Weights of a small mixture-of-experts language model, trained from scratch on English Wikipedia: width 384, vocabulary 4096.
Below are experts of layer 3 (counted from 0) of a mixture-of-experts language model. Rows are named router (the router's row for the expert), up (a neuron's input weights, with its number), down (a neuron's output weights, with its number) and show model dimensions 0-127. Each number is 500 + 25 x the weight over its row's rms, rounded and kept within 0 to 999. Numbers have three digits each.
Before each expert's rows: a language model's description of what the expert responds to; "mostly gets" lists some tokens that are sent to it at least half of the time. This comes from a sample of Wikipedia text that the model never trained on.

# expert 2
What it handles: Country, region and ethnicity words in census text and tables, plus the pipes and commas around them, e.g. United States, African American, USA.
mostly gets: " States", " USA", " European", " African", "merican", " Texas"
router:530488448473471460499479486495501471523463503549462524521469528535526493468519474474518463485511552483538490481496523515485540489475502528490451470516516483472490521516508472513503524550514479506527497486489484497508465549462512476480478474495496514522479477520493487565549493506511455488496484488480472523483464437517491469529532520462484483490496544519527514493493501489470543491501
up0:497511458502492517496491480471480545477494442512498506531485456489497474499524439490488489485567532496519543441475483490517494514483446489505504512521497511496475521504515489511487493521484486457521487496480458479535509558463473535498490495518492547513556502499537443547520510502540503489506526496508454532491496485538473526470528467520559482537484505508554530550487553488462478525502
down0:486546517477538476516513534488508479478518482499473459513521508542503517487466507486534513532515498512493484505438505474474547547501506463521491488488468513494496518459501444494489494508485466499484498476480461525476468542531490550517526515488519510467446482534506499504482521495508544480494505523489463529473534449443528496483491508465521475509525512541508478492481523464498501497469
up1:516491500540542480474508467484519548489517492530510533490521504502489499483513500509543522450484534505533470491488507527491519516490480535541476473484496490485515459493478508544470518551522469520529499511504532496538491534463501450471522488523495513513521463508525528507503528507512491513527478490533504540492500447510496544508481513459494492508548461485518488483529474495506468481559
down1:482449482514489517478485522500486467521475497507525519510455519510508462529446500481513544476490513445507490497527499478507495484515506473498463474506499468483493522480511438541542553497493523501495489495486522493534477487446520492468474490504452518470476446487523481499523449493517492520506514511516473520527472518508562487480536521468494462519528507524455532510497554532524504496526
up2:501490477451503462470523498517509509523524490530507518545488519529501530519492549453504500493475497450525456498518508527480530488489490503460509537529538497501487488519533524529527483543500501500479513462444535489518468491488528522480464483465493470449496524490504522487480499527513490526507504548544543500483468528497471464489466551490504492491519540502505524483480543525481509539515
down2:490527537496496524518499503413479453505467481541518524470495438469508481520503515530494524506509507489467521498522468498501469512545529467530506531452498507516485526509445527491482506478476520501525493522500472513520495485491462551504501521499512511485491471473519439469488518537487469508442483510452454484516471504506493525468493507519493505477481481519503529509518496525505557499493

# expert 14
What it handles: Hyphens opening infobox or credit lines (- Written by, - Full name), plus table pipes, newlines and section equals signs in film and sports pages.
mostly gets: " —;", "apan", " wrote", "\n\n", " directed", "son,"
router:536487465455458443497484490490523472529469510535487520527463518523548507494501486483521476474522513473533476481508522526503535523474484518470454489501498487467486515514505479486495513533534474514520485493502491493514494546479530490471490463503511489542482491542497462548534498494512478506480471490507489530464464455507478471538524529490483485479498543501531495496507504481472517503507
up1:486521477499433504467520501518517511492472468484453477519497533493496518521533502524490515456477517514468494449491528513506502511468484518502479511513484464491468491493474468530536485555529464504462477478552540498535493542490530505520522498478479534491535506466538523547533491469510455525484494486524518489473503501457491546508488487494498502490488536516516511520520530467468513474513
down1:489518491514455482527514451518497482450534512533485512492505489511520548481457530483445496474489503518527456553506506487491547503523524491494514443472466508496492455475486499525518497536486461507473519491479522453562502499555557500526528452470498513499510543469512532499512489488481503536495504486491498544486476526473511517492504463528462501496502489484457504495499511470470515455477
up2:547493528467497483489476489517502511489554485501471506495488545514497497527483494514489489510540501474515485525477484483540495508511462533509484510453490508493524503505488506518511521526497496507476460496492488480495511503507527497528520482517490421538577518520484468509481485469518461534493526494483508477500485525547526507497530476506503468485500516500537561446503452458473518479517
down2:518541484506497487544530507504512532532495446510528446484516486508464490490501526537472528475470546491485500490485517513522533480460464474476488531493567523501489515503536497498511466504515513485526562505518549498521476456508493504500518493485523508515541482486520520530488490496488474497485502462454549519523502517502478481528504505486497533507537537483534515535502487524486477487465
up3:490465520487490461501479497465497471511429502503503493500472476495514477505452487494476500512589494502514506493491502489509474503505443462550502557511555497518473556513501485497515509500483519459509510455502513439477439498494508495504511515512519493510485493543512485486487526491502524508473495512508507491504520494509493499448526523520449498559535488531496475503524498530530525494510
down3:508508536496511505508471501533483482476468521502497453485497524491512453442532478494511492470507527480480518510504462512486465522492478453560519534512525487513528543540507526454538487518491501508481517496499483517468494476465516476531490498524525461502518486478518469504478466529503476451495497471506523486526492484521522505486538492458484479524495459531514484519518520532486476538472

# expert 1
What it handles: Hyphens joining compound modifiers, plus pieces of institutional nouns, such as centuries-old, aviation-related, Government, Commission, education.
mostly gets: " education", " Government", "ittee", " Techn", " law", " services"
router:533487447490463444506481488507510481520490492549472515520464513516541506466508482472541475468506528469527479498517511517494542492491489505476459477491513480467479506506532483500482509538515477514515491489481473501501486552453528502474492472486528501526478478526488473553525500498514489493488488487504484520473478440521461482516535513452468471483484526491537489485504496477462514485501
up1:513464504470492506504529527502523530486502483503533501515538453554501479505509525480486476430527491474516477485522491547485493514506501485459482519493494463519538483522469520487475465515505561477508500506531439461528482514529496517467508535508499483471478530501499505538470523511515519563515541503509459537472520489473482484497515522503434510528539513528484526519463471469476510515476
down1:517491495471507539536483519512500504518476502481518503534493487505512490442493473553468528485520457530503545445528499519516512542565480491492457551553492444472511504473515503471477479464561523504469490509499499511484517514513487475521470490491525538529476488479516521474506490510486485523441464473537490494513462503507498526478485541460535517506493493499484492495518499475508521523514
up2:496509495478484502526534484458502534463510473463476498546480520503530513477496504471496511448550502485538502490535494524488493485531473533510506475511514481439503525491526489470551512488502520521521518530489508477486514507508500519443494505507451508464522425503478471513480503503506519498513506514496489482510509469466486521491529481461520504527504552508520523510515534542504468528494
down2:520472491478509510481523525507454490456441489473492479494499481501509433494477515489486534483462526472525476522526469522527466497499525478522532525501492505461477550518485534499518479505502505554488468523531517504435513505513522497510521471519519495515480477495484495497535525498513484496516526472476467551477498525465562464532494489510510494484484489513493534466540539486508491537502
up3:521492536489454499474469524460533486485518530496509504504508497484520515487514512527526513484498485471512529507506505502531541521524472489514527513547510495499450530510570472497500521457497517458484472512503457511485486471505478496449451487438506489520461479523488539504498489464519506514514478466502494511485487511469503526517499474473518492562491509466474477517483437516454486434490
down3:498547458453507444496487546505523483512536511475454481498485469509483462448519500531461529504468488510499503503472509467497525491464478532481484453524533507509497480518512498501471444504491495475548512476470472527484522556471524513495503531487521513513529490467517473505492509524474499516520498497537523424510543522522531468492520524503536543441486517444503481511464515487511484451470